Weights of a small mixture-of-experts language model, trained from scratch on English Wikipedia.
Experts: 144 bilinear neurons an expert, a shared expert of 384 neurons.
Below are experts of layer 4 (counted from 0) of a mixture-of-experts language model. Rows are named router (the router's row for the expert), gate (a neuron's input weights, with its number), up (a neuron's input weights, with its number) and show model dimensions 0-191. Each number is 200 + 20 x the weight over its row's rms, rounded and kept within 0 to 999.
Before each expert's rows: a language model's description of what the expert responds to. This comes from a sample of Wikipedia text that the model never trained on.

# expert 9
Description: Plural noun endings after "a number of" or "various", plus quantifiers like several, many, others, as in buildings, products, teams.
router,212,220,187,194,176,230,209,191,166,166,212,250,154,224,197,228,215,204,195,254,196,231,224,200,209,178,204,189,207,212,202,223,219,176,192,202,193,199,199,163,157,198,172,212,224,210,207,207,234,186,232,224,201,214,233,212,202,229,196,193,169,202,190,211,189,173,189,202,166,173,219,206,202,200,190,183,209,202,201,190,209,216,169,212,227,183,212,235,166,172,210,207,183,172,178,188,205,200,197,218,187,203,197,218,174,218,219,179,217,220,216,192,206,216,175,206,223,205,192,220,185,205,198,207,207,192,212,173,204,246,221,195,182,200,202,187,185,173,188,194,208,199,220,171,180,212,197,230,222,216,233,173,197,166,196,181,218,229,210,201,210,197,245,216,222,223,193,171,210,186,204,195,201,210,189,176,199,199,214,197,179,201,217,203,199,221,185,193,196,192,216,180
gate1,214,238,147,186,213,199,193,223,188,188,186,206,180,172,201,180,194,189,193,154,219,210,205,199,202,185,235,211,193,163,196,190,193,213,173,196,228,185,221,198,223,230,209,181,207,197,186,203,187,207,174,213,211,229,212,192,206,209,194,165,222,191,200,188,179,212,205,226,162,209,207,205,186,222,237,211,174,219,180,183,204,192,209,187,218,238,177,167,212,197,187,231,224,215,198,200,198,206,220,218,214,188,214,162,173,223,199,187,234,239,223,210,209,173,198,195,226,203,214,195,229,173,215,226,180,190,191,221,199,133,203,215,188,179,196,181,205,197,209,184,212,173,198,230,203,186,206,214,221,171,192,221,179,205,182,206,217,181,177,192,204,190,193,178,205,182,205,215,225,216,191,184,192,200,188,199,202,214,242,225,192,213,204,182,206,203,236,171,180,171,248,198
up1,185,197,188,181,206,179,246,241,150,214,184,200,214,225,185,184,177,145,189,174,192,207,208,231,168,196,185,235,188,173,184,197,188,214,179,190,234,202,232,159,191,207,201,177,173,216,183,239,219,221,198,211,182,198,148,216,203,192,192,194,205,216,254,184,197,207,196,223,195,164,178,189,210,221,194,222,188,222,204,183,210,228,190,193,236,198,175,187,203,207,147,187,208,208,204,229,209,222,221,231,184,170,172,210,186,186,168,229,189,210,197,220,173,175,225,154,206,196,213,217,176,196,229,209,190,186,213,202,210,178,214,211,188,191,219,191,209,188,212,202,235,215,225,233,204,192,223,198,190,173,203,214,193,170,204,213,244,192,195,209,182,213,169,192,250,211,182,187,216,230,211,199,201,192,189,202,196,249,207,233,173,189,205,191,216,228,210,218,170,197,222,188

# expert 18
Description: The determiner the, possessive pronouns his, their, its, and possessive 's after place or person nouns, as in the city's.
router,202,177,194,190,206,214,169,205,244,201,211,175,147,198,200,143,226,192,177,208,202,205,182,142,216,175,167,196,235,219,203,193,203,198,224,230,154,217,199,204,213,206,188,241,201,232,184,229,223,175,188,164,200,208,193,196,231,164,198,186,196,173,183,198,203,210,181,205,221,245,175,207,189,241,189,190,198,205,214,239,207,214,225,223,221,227,208,221,215,191,196,219,193,212,225,222,220,188,187,225,196,225,189,176,214,178,222,188,185,162,161,204,194,232,207,185,230,198,212,209,224,202,236,232,206,215,188,189,182,195,210,225,207,179,220,177,160,235,197,212,220,211,210,194,237,187,209,177,191,194,193,218,208,209,198,203,214,188,215,167,182,224,207,190,217,213,202,213,196,228,225,174,207,186,216,209,204,184,199,208,223,215,222,229,201,177,165,175,209,198,217,206
gate1,205,207,196,174,213,221,195,197,226,195,184,199,194,167,211,192,207,188,202,185,199,214,206,227,222,221,212,191,232,215,216,192,164,216,207,211,218,202,188,212,207,192,210,194,202,182,250,191,179,194,191,165,158,237,188,228,190,190,209,224,224,199,206,207,190,186,195,206,191,230,195,197,184,190,206,208,219,200,192,174,205,220,200,240,212,231,182,218,198,186,198,192,204,214,211,211,178,216,186,186,189,187,193,211,207,185,196,193,224,174,199,198,181,213,214,198,241,197,201,203,206,201,205,211,222,206,219,188,172,123,202,212,209,207,200,166,194,181,170,175,195,177,190,227,195,217,217,210,170,185,218,202,200,216,219,178,209,210,209,190,181,178,197,170,199,201,212,183,199,192,218,176,227,186,191,196,228,190,218,197,212,181,199,187,176,194,201,239,178,195,179,198
up1,196,204,163,196,173,201,224,225,206,200,197,181,223,208,185,198,148,223,187,181,199,198,206,216,183,221,206,186,168,178,214,200,194,166,200,196,215,214,173,202,209,201,233,201,169,195,181,197,183,208,196,208,185,177,179,197,202,213,190,193,167,207,206,189,184,219,207,177,193,215,200,203,203,218,175,184,210,240,218,236,234,225,192,188,208,211,202,201,193,185,191,201,191,195,195,208,224,212,190,183,218,212,208,198,196,215,189,202,219,185,149,156,208,199,217,224,203,202,206,234,202,194,204,192,202,197,190,201,201,191,235,222,211,210,194,215,201,164,189,203,196,193,195,211,162,231,227,204,162,203,230,172,216,212,173,210,209,203,195,200,209,200,211,192,184,191,192,150,234,202,200,192,166,198,221,221,207,146,204,208,165,181,217,180,213,193,197,193,193,172,217,211

# expert 24
Description: The preposition of after head nouns, plus for, about, between, and column pipes in election and results tables, as in passage of.
router,181,183,169,201,210,204,196,194,213,216,193,217,200,192,213,197,205,201,197,212,182,214,199,176,173,183,200,236,173,240,173,190,196,196,212,211,209,208,197,223,194,219,239,254,163,138,242,219,202,200,206,192,210,200,178,181,216,193,206,188,187,182,182,200,211,198,203,218,204,170,217,175,202,244,227,217,177,222,202,210,198,183,193,235,214,207,197,180,195,207,210,229,218,227,214,176,208,215,218,175,190,202,206,228,203,179,199,214,226,152,183,205,183,209,201,225,192,217,205,205,184,221,196,218,176,219,227,182,209,198,217,204,204,209,198,197,229,249,209,191,237,199,215,196,230,193,185,218,201,181,180,206,188,208,194,211,197,210,221,204,213,246,249,182,225,223,196,199,178,203,190,196,178,206,179,218,235,210,210,202,182,227,184,184,223,179,229,219,201,210,208,166
gate0,219,193,178,208,173,188,206,193,212,191,205,229,176,231,191,121,168,212,203,203,213,183,135,193,217,205,192,235,242,180,202,201,218,246,224,164,220,219,220,184,209,174,174,195,202,215,167,248,242,180,232,181,217,204,198,192,196,198,175,185,197,202,172,195,176,196,187,196,208,201,217,184,206,174,174,240,186,187,173,210,221,188,219,186,249,166,192,178,184,187,176,219,191,224,194,218,212,163,211,167,209,233,226,157,205,184,210,166,176,194,178,198,185,211,186,182,201,222,130,227,192,195,173,188,192,171,221,182,186,178,220,235,200,193,193,195,214,216,190,194,185,207,201,188,179,183,187,209,167,205,192,176,183,224,175,181,199,208,216,235,163,209,234,185,195,194,261,198,219,216,191,211,191,193,205,213,209,246,205,209,193,196,194,239,210,153,224,179,213,218,215,210
up0,190,199,215,230,199,236,203,213,194,170,180,209,206,195,220,181,195,213,212,191,187,206,193,220,208,210,215,199,214,181,197,202,191,189,224,201,209,239,246,198,198,192,210,211,205,163,172,201,205,200,180,196,161,215,199,216,199,209,189,184,251,210,222,232,221,209,198,224,204,207,229,196,202,236,223,212,149,221,203,211,193,182,195,175,218,202,206,208,246,189,202,236,190,217,185,166,184,204,193,186,186,217,224,196,172,220,189,179,177,206,210,187,220,199,184,194,194,186,177,192,188,199,183,189,200,170,176,206,174,209,193,222,230,155,171,205,199,210,200,199,173,218,193,220,175,191,150,173,165,198,203,168,183,214,213,195,224,211,207,207,200,190,206,205,222,228,202,167,211,180,208,209,210,239,205,183,205,224,187,250,186,178,207,224,171,193,209,186,163,212,204,205

# expert 0
Description: Word pieces inside romanized Asian and other foreign names, such as Liu X-iny-u, Komus-ub-i, Ch-u, Mir-za, Gump-ung.
router,216,211,213,207,188,193,181,184,188,188,171,204,178,191,210,192,225,196,199,167,218,182,215,211,225,218,200,226,183,175,179,208,186,205,196,179,230,217,186,210,204,214,211,198,242,189,202,242,223,223,189,179,222,199,232,205,195,178,244,187,217,241,200,229,227,198,217,194,206,224,237,205,198,209,224,208,185,200,221,168,194,189,192,214,171,183,204,196,202,222,166,153,188,238,221,185,215,180,193,178,223,188,237,187,177,235,200,185,220,199,217,190,220,206,211,241,172,237,187,190,174,221,209,208,166,156,157,219,237,197,173,185,225,221,174,206,222,199,168,210,175,202,215,178,208,231,200,181,206,201,189,224,187,235,192,209,191,210,205,177,199,213,163,225,181,174,177,197,205,191,225,190,174,191,184,214,234,177,239,207,215,225,185,201,211,192,210,209,205,234,175,200
gate0,208,222,194,200,160,203,219,151,186,159,187,201,213,200,179,151,177,229,203,221,188,223,158,208,206,190,212,205,191,192,190,191,223,178,201,198,183,165,223,226,208,202,171,212,167,222,208,160,192,215,209,209,185,217,168,212,223,180,196,189,166,235,223,204,231,232,199,206,188,237,195,238,180,211,181,212,231,211,212,210,183,200,184,187,216,178,237,238,176,192,176,159,178,233,218,194,208,207,212,196,193,223,195,227,209,168,186,188,229,220,249,187,183,187,146,169,199,204,205,186,221,157,211,211,224,210,161,217,212,211,261,201,171,195,211,218,163,206,200,212,224,192,216,195,188,216,210,190,177,214,230,193,219,184,205,198,197,218,185,208,210,200,214,221,149,198,196,214,206,195,227,181,228,178,217,188,175,196,198,188,165,214,169,213,215,188,189,200,185,184,221,205
up0,208,190,200,165,205,203,199,205,204,169,202,192,190,214,168,204,246,207,221,202,196,175,193,194,165,153,219,171,208,166,198,176,236,220,192,208,213,199,184,215,194,205,223,204,182,189,210,191,193,184,219,201,194,229,235,196,171,180,166,167,178,167,207,200,197,214,187,239,190,217,174,164,201,217,176,198,201,200,220,191,192,194,211,199,212,187,241,225,212,180,210,190,177,166,210,238,219,210,184,222,203,218,217,206,200,200,211,169,229,214,233,217,180,204,196,243,169,204,206,202,178,179,209,199,205,197,209,193,209,210,212,220,191,212,234,189,204,176,204,185,202,218,190,227,183,210,171,195,184,148,178,180,173,176,198,230,210,201,208,200,193,168,206,177,240,183,230,205,209,172,147,190,225,188,189,232,205,221,222,196,159,236,176,245,223,191,189,183,180,185,215,208

# expert 16
Description: Capital-letter pieces inside acronyms and organization or proper names, such as FFER-J, CONVIV-IR, Sirius-X-M, Order of Mer-it.
router,199,196,172,200,193,196,212,201,205,193,205,226,184,228,204,197,181,157,194,185,203,228,225,191,177,221,186,185,180,205,200,189,198,210,185,181,187,252,201,224,182,237,185,137,154,209,169,209,173,222,214,224,163,227,194,225,231,210,228,247,181,193,187,170,180,244,189,199,217,197,209,216,168,211,180,230,217,226,213,193,175,204,191,177,224,200,195,207,193,211,238,201,220,209,190,221,193,234,208,214,210,215,218,210,184,211,158,192,215,177,208,230,154,208,212,209,189,219,181,154,195,185,201,214,173,217,199,173,210,229,220,192,174,234,175,210,204,180,180,191,194,192,212,189,209,221,180,215,185,196,202,192,206,181,190,227,178,223,200,205,199,213,159,204,196,211,209,200,198,196,194,237,192,194,195,182,206,180,174,172,195,213,194,219,198,214,180,213,158,199,210,191
gate1,179,198,221,194,194,200,177,178,229,182,208,224,215,191,183,204,187,255,187,235,180,194,197,173,178,211,220,223,213,199,178,214,188,176,185,184,177,214,255,211,235,181,206,176,216,193,201,217,195,220,230,236,208,209,192,208,222,233,179,223,180,223,178,191,210,197,166,191,194,223,214,202,213,178,203,233,178,189,174,201,171,217,250,225,245,171,203,197,204,169,167,221,204,197,213,170,183,186,204,211,218,175,165,186,203,197,207,226,217,189,175,221,202,182,192,204,184,214,176,196,212,237,212,194,224,204,191,188,179,211,229,217,181,208,203,187,190,228,202,216,207,231,202,211,217,183,223,215,184,196,197,175,210,201,194,191,213,212,198,212,197,214,216,180,222,207,189,200,212,242,154,211,209,187,200,205,203,221,200,230,192,267,221,210,213,200,192,192,205,232,198,204
up1,195,203,240,211,189,184,214,198,181,231,214,238,195,201,183,216,186,195,180,210,177,245,200,170,184,176,184,229,218,232,173,232,205,189,210,217,176,209,197,168,180,175,197,174,216,176,171,200,202,194,220,177,215,200,183,188,222,220,129,180,170,211,169,219,192,196,188,176,205,208,201,198,217,196,202,197,186,181,178,178,219,208,205,178,204,210,200,218,193,172,147,205,168,215,224,146,192,231,210,206,175,212,215,189,174,203,199,173,219,183,196,198,172,168,229,205,184,219,184,188,207,214,178,198,165,224,215,180,175,183,166,214,198,198,172,181,211,222,180,219,200,206,219,176,178,211,180,186,221,174,194,162,184,188,212,192,223,181,170,236,206,194,171,211,235,180,224,170,202,216,192,197,212,197,199,218,166,238,208,219,234,229,209,213,187,202,212,211,178,226,207,199

# expert 11
Description: First word or piece of a sentence or paragraph, often after a heading: The, It, However, During, After, and name starts like Kim.
router,189,212,203,228,170,220,223,197,226,188,221,184,203,213,191,189,218,193,217,206,175,222,167,190,174,179,178,211,202,239,214,175,181,186,223,197,183,208,183,203,232,198,194,190,220,200,177,203,236,182,182,197,208,199,181,171,202,228,197,202,200,221,197,201,217,182,204,195,204,196,174,222,235,175,228,192,220,200,191,176,233,189,179,207,167,191,208,175,198,212,212,187,234,199,213,205,224,200,198,212,201,158,212,192,210,165,215,183,223,182,215,189,202,218,239,202,206,202,201,234,216,222,208,222,172,190,187,191,217,193,179,218,220,190,239,234,190,172,208,265,172,185,200,197,195,197,188,179,195,180,214,188,179,211,192,204,196,186,200,199,229,215,206,197,193,200,226,190,218,189,208,212,226,220,236,186,204,188,238,206,197,191,223,210,157,202,183,208,184,173,190,170
gate0,236,208,197,185,223,235,183,184,222,207,207,182,219,213,225,235,165,204,210,192,187,209,185,211,204,229,201,208,256,155,197,196,216,205,215,213,206,175,212,201,207,244,210,154,235,203,189,206,206,228,237,183,182,217,204,221,165,213,191,183,202,202,219,205,149,214,209,180,196,147,197,202,222,232,199,183,245,159,211,215,215,197,173,171,217,239,180,215,206,159,197,184,219,204,201,197,222,182,178,160,226,197,158,186,234,209,211,195,195,213,158,212,191,180,203,187,225,191,206,178,212,199,211,210,218,203,195,180,188,222,208,192,216,197,195,203,209,189,209,218,218,187,202,199,196,247,239,223,217,239,202,176,163,201,205,213,223,207,188,189,158,198,225,243,237,215,195,222,182,249,183,215,176,196,202,204,177,198,170,213,218,183,196,181,210,225,198,159,223,186,206,170
up0,216,216,239,174,207,195,223,191,191,217,162,195,194,210,186,203,193,207,183,166,195,244,231,200,207,222,204,199,216,187,173,193,180,190,203,196,172,175,218,194,211,230,198,184,199,189,203,214,209,243,203,193,175,224,221,186,184,220,213,161,201,191,193,198,213,236,235,229,185,177,230,214,242,220,221,189,207,190,210,184,213,208,201,207,189,215,206,207,181,188,223,182,203,197,182,202,207,171,189,151,203,214,155,186,221,184,221,198,191,227,187,206,199,177,171,167,256,190,181,242,220,191,216,249,190,160,176,189,181,198,195,206,181,227,224,237,197,198,210,204,229,215,238,229,221,227,198,229,200,211,171,215,169,212,186,235,209,191,201,185,233,157,198,229,177,203,239,218,214,227,201,223,167,205,209,159,186,167,168,209,207,238,187,208,235,195,210,175,222,199,204,199

# expert 21
Description: Words and pieces inside song, album, show and band titles or names, often in tables, as in You Only Live Twice, Eat Me, Defying Gravity.
router,182,186,170,216,209,205,186,167,192,199,189,225,215,226,214,175,196,221,198,202,172,176,178,203,188,221,205,229,193,171,187,223,211,214,203,203,174,194,185,216,154,192,209,208,230,222,181,181,187,195,192,196,220,217,220,207,224,168,202,199,193,185,225,162,228,193,234,212,255,179,233,200,221,197,219,186,233,215,188,199,183,223,197,175,214,190,201,219,205,183,198,220,199,199,173,203,211,196,199,189,227,204,177,187,191,213,214,192,197,220,185,201,210,199,212,195,216,186,216,164,193,209,242,201,217,211,201,188,207,223,211,200,177,218,212,219,197,181,174,212,212,199,210,198,226,233,158,196,200,194,190,200,178,191,211,197,174,219,181,191,213,201,184,226,162,192,178,221,234,178,223,213,218,164,203,186,216,201,189,181,221,184,198,185,268,183,188,199,212,208,187,193
gate0,246,225,155,203,190,199,237,213,219,191,166,211,242,232,195,171,225,187,210,186,213,198,181,199,237,188,187,206,210,179,157,204,188,220,185,212,195,180,208,242,213,220,175,163,197,205,168,187,236,203,208,156,204,190,195,188,229,210,208,239,210,233,201,196,198,188,188,193,206,208,241,206,213,249,186,203,191,187,225,236,193,209,196,204,166,182,184,208,220,194,177,185,163,191,204,246,182,188,193,216,185,179,185,206,186,202,202,217,203,242,152,228,202,202,184,197,197,223,168,199,166,218,215,195,194,188,190,250,256,217,217,188,220,184,195,225,195,200,234,204,264,190,190,138,174,211,144,204,201,215,246,198,186,177,209,207,193,152,196,217,208,205,206,213,216,211,190,210,218,201,202,200,203,220,213,201,208,244,215,208,193,205,233,192,195,184,187,150,173,167,194,221
up0,206,205,198,203,191,197,186,170,193,181,180,200,163,182,181,193,200,248,189,190,217,207,184,199,208,194,211,216,211,238,205,187,205,177,208,211,205,146,213,225,208,210,185,206,227,172,137,183,205,193,175,219,180,175,219,193,227,180,204,202,249,205,222,214,178,191,205,185,224,216,175,265,210,235,193,211,190,244,176,217,208,207,216,182,212,202,217,200,217,257,154,209,221,183,218,190,196,212,218,215,202,223,158,193,228,169,171,214,209,238,162,218,204,220,202,223,209,223,196,224,191,170,244,175,196,170,195,180,174,195,194,188,195,151,184,199,208,202,197,200,199,234,187,200,180,187,222,216,198,215,156,222,198,210,206,215,185,200,188,211,164,210,175,201,232,228,219,189,204,194,195,182,220,190,192,136,183,187,188,200,216,187,240,201,199,218,221,187,189,172,211,189

# expert 7
Description: Given names and the second or later word pieces of personal surnames, such as John, William, Alfon-so, Her-bert, Václ-av.
router,207,231,171,194,135,175,200,192,178,198,192,197,211,223,181,217,213,200,264,220,202,221,188,198,209,227,204,237,212,170,183,192,184,156,246,217,192,214,207,182,165,233,190,169,195,195,223,167,177,191,215,177,215,183,225,170,193,164,201,196,212,190,200,211,210,207,208,198,163,239,218,189,175,201,222,195,184,200,180,167,224,178,197,205,212,221,183,182,178,233,228,192,196,199,183,227,188,189,217,227,205,221,238,195,191,196,179,201,188,187,182,189,197,214,225,187,227,185,178,177,207,167,218,180,179,148,206,222,226,192,236,178,196,189,215,218,210,233,207,254,218,207,217,198,201,211,198,205,203,183,176,185,231,196,183,168,195,219,205,187,199,175,209,218,168,176,217,186,186,219,178,202,206,145,186,240,199,203,191,196,205,213,209,224,193,202,215,230,199,185,178,208
gate0,224,199,189,182,218,206,209,231,174,193,210,170,194,192,214,248,196,212,183,195,214,193,184,173,193,199,156,214,204,187,214,196,210,237,213,198,200,166,237,204,202,241,252,184,211,189,193,203,196,210,161,203,224,197,237,175,208,178,188,208,211,197,172,227,179,220,198,200,210,212,201,192,189,185,212,175,174,203,142,205,174,215,192,212,196,193,217,229,217,202,186,182,220,262,216,176,182,196,210,209,177,188,177,164,212,245,203,213,191,172,189,196,177,194,218,219,209,213,181,225,199,210,202,230,192,192,233,176,198,193,200,229,171,197,205,198,197,190,176,226,199,177,223,198,191,218,186,201,201,230,206,209,160,209,240,195,184,195,208,210,206,212,209,181,197,227,230,195,203,207,208,184,217,162,191,191,226,198,208,194,197,182,242,181,200,183,165,214,227,204,162,173
up0,233,189,174,188,218,227,206,208,188,182,230,201,190,174,200,213,177,209,145,193,196,182,169,188,232,198,182,209,188,195,220,223,221,252,194,179,213,197,225,168,211,227,221,181,244,192,167,237,193,208,180,217,233,189,216,184,184,192,202,172,186,194,178,212,189,206,186,211,218,210,212,208,207,199,226,191,166,199,193,181,186,214,216,194,173,183,205,217,200,209,218,185,228,225,229,213,202,186,208,222,172,186,182,167,212,249,200,210,174,192,180,208,217,183,205,196,230,218,195,182,175,218,228,196,228,181,232,184,204,194,179,208,182,179,170,186,195,185,197,175,191,175,218,198,208,234,204,175,212,212,201,176,188,182,238,189,194,205,208,200,237,202,193,166,246,225,221,177,197,222,218,192,212,189,159,205,195,175,222,190,229,192,216,190,177,190,157,191,223,200,179,187

# expert 22
Description: The words a, an, any, another, each, every, one, plus degree and minute signs in coordinates and section-heading breaks.
router,222,172,205,196,210,189,186,228,194,185,177,191,186,201,214,197,192,192,193,189,213,221,195,200,190,218,208,205,221,211,203,192,194,203,168,208,179,213,220,227,205,229,158,189,188,190,226,207,211,184,207,184,195,220,188,176,217,186,174,217,202,201,196,203,202,177,206,181,193,205,204,180,222,170,180,180,199,215,183,210,203,213,201,202,185,188,174,225,193,211,240,226,178,205,184,206,205,178,182,195,193,179,180,170,209,194,187,215,182,183,235,210,192,212,172,215,227,218,160,220,186,188,182,209,227,226,195,197,191,173,189,182,206,193,158,228,224,207,200,202,159,201,232,207,191,251,212,199,167,224,186,196,207,215,212,183,198,195,203,202,217,194,197,247,216,186,186,198,229,208,205,191,178,189,173,190,204,225,197,216,202,221,163,241,193,192,185,180,184,197,242,203
gate1,174,198,190,211,211,226,199,197,177,215,224,211,171,205,237,187,221,183,219,188,164,163,179,196,217,214,193,199,185,199,209,209,208,199,216,179,191,171,208,171,181,224,219,194,192,204,219,216,193,195,174,220,194,191,204,194,181,203,182,209,206,219,238,194,224,209,176,237,228,202,238,197,192,221,220,195,221,168,208,200,208,235,186,202,205,196,197,193,202,206,201,206,175,224,184,234,169,212,204,194,211,215,198,209,164,208,170,199,194,209,174,165,187,217,193,183,191,183,157,217,191,223,169,207,182,209,193,212,167,182,180,189,214,168,175,216,212,161,215,175,173,209,198,225,200,246,200,182,172,222,252,142,238,207,204,193,172,197,185,216,153,183,202,191,211,214,179,180,183,202,211,199,219,200,185,186,219,211,199,172,156,154,236,194,213,233,197,204,202,175,193,181
up1,169,227,215,208,207,198,199,220,200,188,234,220,181,208,227,180,195,206,179,204,195,222,208,194,213,225,197,237,193,188,178,207,197,172,201,170,187,194,193,189,210,180,209,194,183,188,191,196,163,203,151,218,192,211,228,181,206,221,195,223,211,191,218,197,201,206,174,183,210,175,170,208,237,212,217,209,201,184,204,177,191,212,172,199,180,191,181,195,194,203,192,212,218,207,208,173,148,246,197,218,183,194,201,184,188,208,183,207,211,199,160,200,221,163,193,181,214,193,225,236,170,176,204,204,206,192,203,211,182,183,224,209,216,200,183,205,211,185,189,203,224,242,201,207,226,228,182,201,242,233,209,187,176,197,198,201,176,180,170,217,198,193,188,168,225,225,205,220,202,201,169,236,264,191,202,167,201,211,185,209,206,174,177,167,166,223,149,222,197,218,185,210

# expert 17
Description: Single capitals, digits and short pieces inside parentheses or table cells, as in acronyms (SSN), years, (Q), per, sqrt.
router,186,213,208,201,232,199,204,218,149,210,201,194,223,214,217,178,200,232,227,200,238,216,208,194,211,207,169,187,179,187,223,234,217,215,189,217,174,187,215,201,209,215,247,164,195,194,183,237,179,205,204,180,205,217,220,232,205,196,206,242,220,187,191,183,146,206,162,167,228,174,193,173,196,197,200,191,215,210,195,195,177,189,186,183,192,185,222,220,213,184,180,174,196,239,249,188,219,192,198,169,189,183,219,189,225,210,220,220,206,203,173,211,183,202,173,224,190,201,196,204,212,207,182,211,223,192,178,184,168,193,180,233,216,190,226,215,210,164,223,227,167,189,211,175,220,197,194,239,215,188,201,207,210,177,194,193,207,191,218,189,218,158,204,189,163,218,168,197,226,225,237,177,204,194,210,193,210,204,171,242,226,201,180,207,166,206,171,217,184,222,204,207
gate2,199,161,218,197,182,213,191,222,247,209,233,218,197,261,192,201,233,199,229,188,218,179,176,203,185,177,205,237,166,209,205,185,203,228,178,164,201,212,200,191,186,227,179,190,194,179,205,199,202,217,185,161,212,184,172,183,221,208,231,216,218,221,173,211,221,178,189,232,220,194,216,216,219,223,215,185,200,167,181,190,246,222,200,222,198,178,185,194,218,212,204,203,218,192,172,207,176,200,190,231,231,216,208,222,179,220,186,167,203,202,198,186,203,199,189,201,188,223,193,194,198,184,175,207,202,182,196,236,213,162,204,186,222,246,204,190,204,198,200,232,203,195,160,198,216,172,219,222,202,225,236,227,207,221,198,184,217,189,157,210,197,200,210,198,196,186,211,215,170,197,210,220,208,191,218,196,189,186,180,186,196,209,143,180,188,167,202,209,205,224,186,210
up2,189,228,178,207,225,165,172,162,189,191,217,236,203,211,232,168,186,208,201,198,158,212,202,182,222,193,190,168,207,176,204,217,178,185,229,185,194,187,201,198,204,209,202,199,183,168,232,193,185,188,162,178,195,189,211,207,197,177,203,195,188,202,218,195,192,206,177,183,193,202,197,215,217,192,212,204,196,206,194,213,164,228,195,184,188,221,201,236,228,253,173,180,223,205,196,176,213,202,177,176,232,192,178,207,206,219,188,231,173,209,190,185,201,185,187,179,212,233,238,188,207,185,202,214,220,161,165,173,192,239,218,224,198,205,229,173,191,226,184,200,196,187,184,153,186,214,192,230,212,192,236,175,190,198,210,199,207,198,169,227,193,210,203,197,182,212,223,217,206,191,171,201,207,207,207,189,185,215,179,237,165,204,234,185,215,213,196,170,218,183,228,184

# expert 31
Description: Common nouns or their first pieces after the, his, their, its, such as career, debut, father, city, his rep-ut-ation.
router,224,203,208,193,214,201,188,194,204,203,214,207,217,219,205,186,167,214,224,180,202,177,204,199,213,215,179,165,187,189,190,192,199,218,206,214,191,205,195,205,234,226,219,208,195,193,167,210,181,209,242,190,220,232,216,228,185,200,212,187,239,168,164,236,213,179,215,190,199,209,226,202,176,195,206,179,198,227,201,221,251,157,189,221,185,154,214,198,224,211,179,199,232,177,194,166,160,198,210,182,188,206,211,171,188,191,211,180,194,167,167,192,221,206,172,210,195,199,162,212,153,221,180,204,211,237,214,213,203,217,217,165,199,189,207,204,196,233,214,208,217,228,170,181,201,185,228,207,175,203,192,166,197,213,206,184,194,223,172,176,200,164,195,223,225,200,208,217,218,179,234,209,197,226,202,182,216,220,167,209,212,215,212,186,232,181,259,192,246,187,198,194
gate2,238,213,200,208,197,210,196,133,208,188,192,192,193,211,217,208,220,204,203,160,222,220,173,224,181,205,176,189,188,211,214,186,226,216,198,220,201,190,233,251,212,203,192,189,189,177,205,203,188,227,176,212,189,206,187,178,193,185,196,211,203,203,215,192,180,202,170,210,208,222,173,202,195,215,186,174,224,210,183,227,198,212,180,188,217,231,184,220,178,202,261,189,201,214,178,212,193,225,208,191,224,234,197,208,177,235,192,231,196,184,217,229,180,166,234,198,173,180,198,181,184,180,218,212,202,190,204,185,202,178,186,230,189,168,183,163,187,197,194,229,223,206,210,208,200,194,168,196,222,182,206,204,193,162,187,208,237,230,205,209,192,238,216,208,172,171,202,146,189,191,219,199,203,191,227,228,211,209,213,188,179,202,188,230,222,175,209,210,221,201,208,198
up2,204,217,244,184,234,178,250,201,193,188,179,187,169,172,204,192,216,236,190,169,155,200,183,186,183,191,176,201,211,199,189,226,217,201,197,215,191,215,231,162,219,196,212,169,184,172,217,190,184,217,183,152,192,224,206,197,191,186,180,184,207,201,220,249,211,194,191,155,210,206,204,235,201,169,205,176,218,211,201,194,213,217,175,178,203,221,215,198,215,231,228,210,217,195,185,203,172,195,231,217,194,210,214,186,210,201,198,220,202,185,194,169,172,203,204,198,174,201,184,212,223,181,195,216,183,170,168,212,206,176,191,231,209,214,187,249,196,217,207,197,201,189,181,212,209,152,197,219,202,184,177,216,215,208,206,193,199,192,209,200,205,203,176,232,192,171,225,207,204,209,220,205,212,201,207,240,225,221,228,212,180,201,180,171,162,205,176,218,230,183,171,225

# expert 4
Description: Prepositions following a verb or noun in running prose, such as in, by, with, on, from; also first cells of table rows.
router,202,210,218,202,215,231,184,219,201,181,243,192,188,238,196,166,206,213,213,167,217,202,179,187,216,228,172,195,224,229,165,217,234,227,236,167,228,201,182,177,169,208,185,197,218,216,232,209,179,196,191,186,194,183,181,196,204,195,234,187,231,215,192,206,189,188,249,198,206,201,199,227,215,221,168,142,203,219,227,191,226,170,172,186,178,232,240,204,210,205,203,172,220,191,197,211,188,192,184,206,156,265,178,193,244,214,189,208,160,211,189,191,177,173,233,205,187,223,207,166,196,178,212,200,208,207,180,209,183,188,170,199,178,184,176,205,198,180,213,175,188,208,187,200,224,185,198,195,171,203,202,183,234,244,209,212,185,177,228,212,167,184,213,213,225,202,178,187,192,231,198,161,197,183,205,192,218,197,205,211,207,199,200,213,140,211,220,226,212,192,190,183
gate1,180,160,174,192,193,214,200,188,186,206,238,189,188,199,209,184,184,235,204,211,176,206,245,202,182,179,183,193,204,186,178,198,205,178,212,191,190,168,214,201,213,214,244,199,188,171,172,176,188,189,220,161,205,188,246,223,200,183,185,226,209,221,205,178,227,209,180,203,203,209,173,179,206,182,195,202,171,197,207,190,213,201,176,245,201,187,203,171,193,207,184,172,194,214,210,187,195,202,197,173,175,219,240,212,231,193,172,203,207,215,237,212,185,186,174,220,209,216,231,213,223,198,183,206,192,185,173,191,191,200,218,241,204,212,243,203,209,212,206,201,195,164,194,212,191,195,169,188,174,234,196,172,175,141,204,255,222,181,179,218,199,197,196,199,210,223,231,224,206,179,199,164,195,221,172,207,204,224,203,184,159,259,143,178,157,203,188,200,202,214,178,209
up1,169,177,200,215,232,189,233,197,212,198,202,209,182,207,183,225,212,231,179,206,187,194,215,220,192,155,198,183,164,198,216,214,206,222,212,174,217,214,197,194,178,180,183,167,202,210,212,173,230,186,239,232,212,191,192,200,202,167,167,192,207,156,243,217,161,176,223,220,183,194,192,224,226,183,223,160,237,196,206,236,161,197,177,216,183,206,224,211,189,199,225,184,219,137,194,189,196,202,179,186,185,179,183,164,190,174,201,240,174,209,218,209,223,203,222,192,171,175,200,199,209,198,197,196,213,226,189,229,197,174,217,239,204,219,238,233,193,219,222,212,191,208,205,184,209,210,208,191,159,192,215,208,178,207,205,180,184,175,199,161,217,210,174,215,240,193,202,206,238,201,184,188,208,189,214,191,168,138,197,219,197,192,212,214,213,211,224,209,176,206,193,152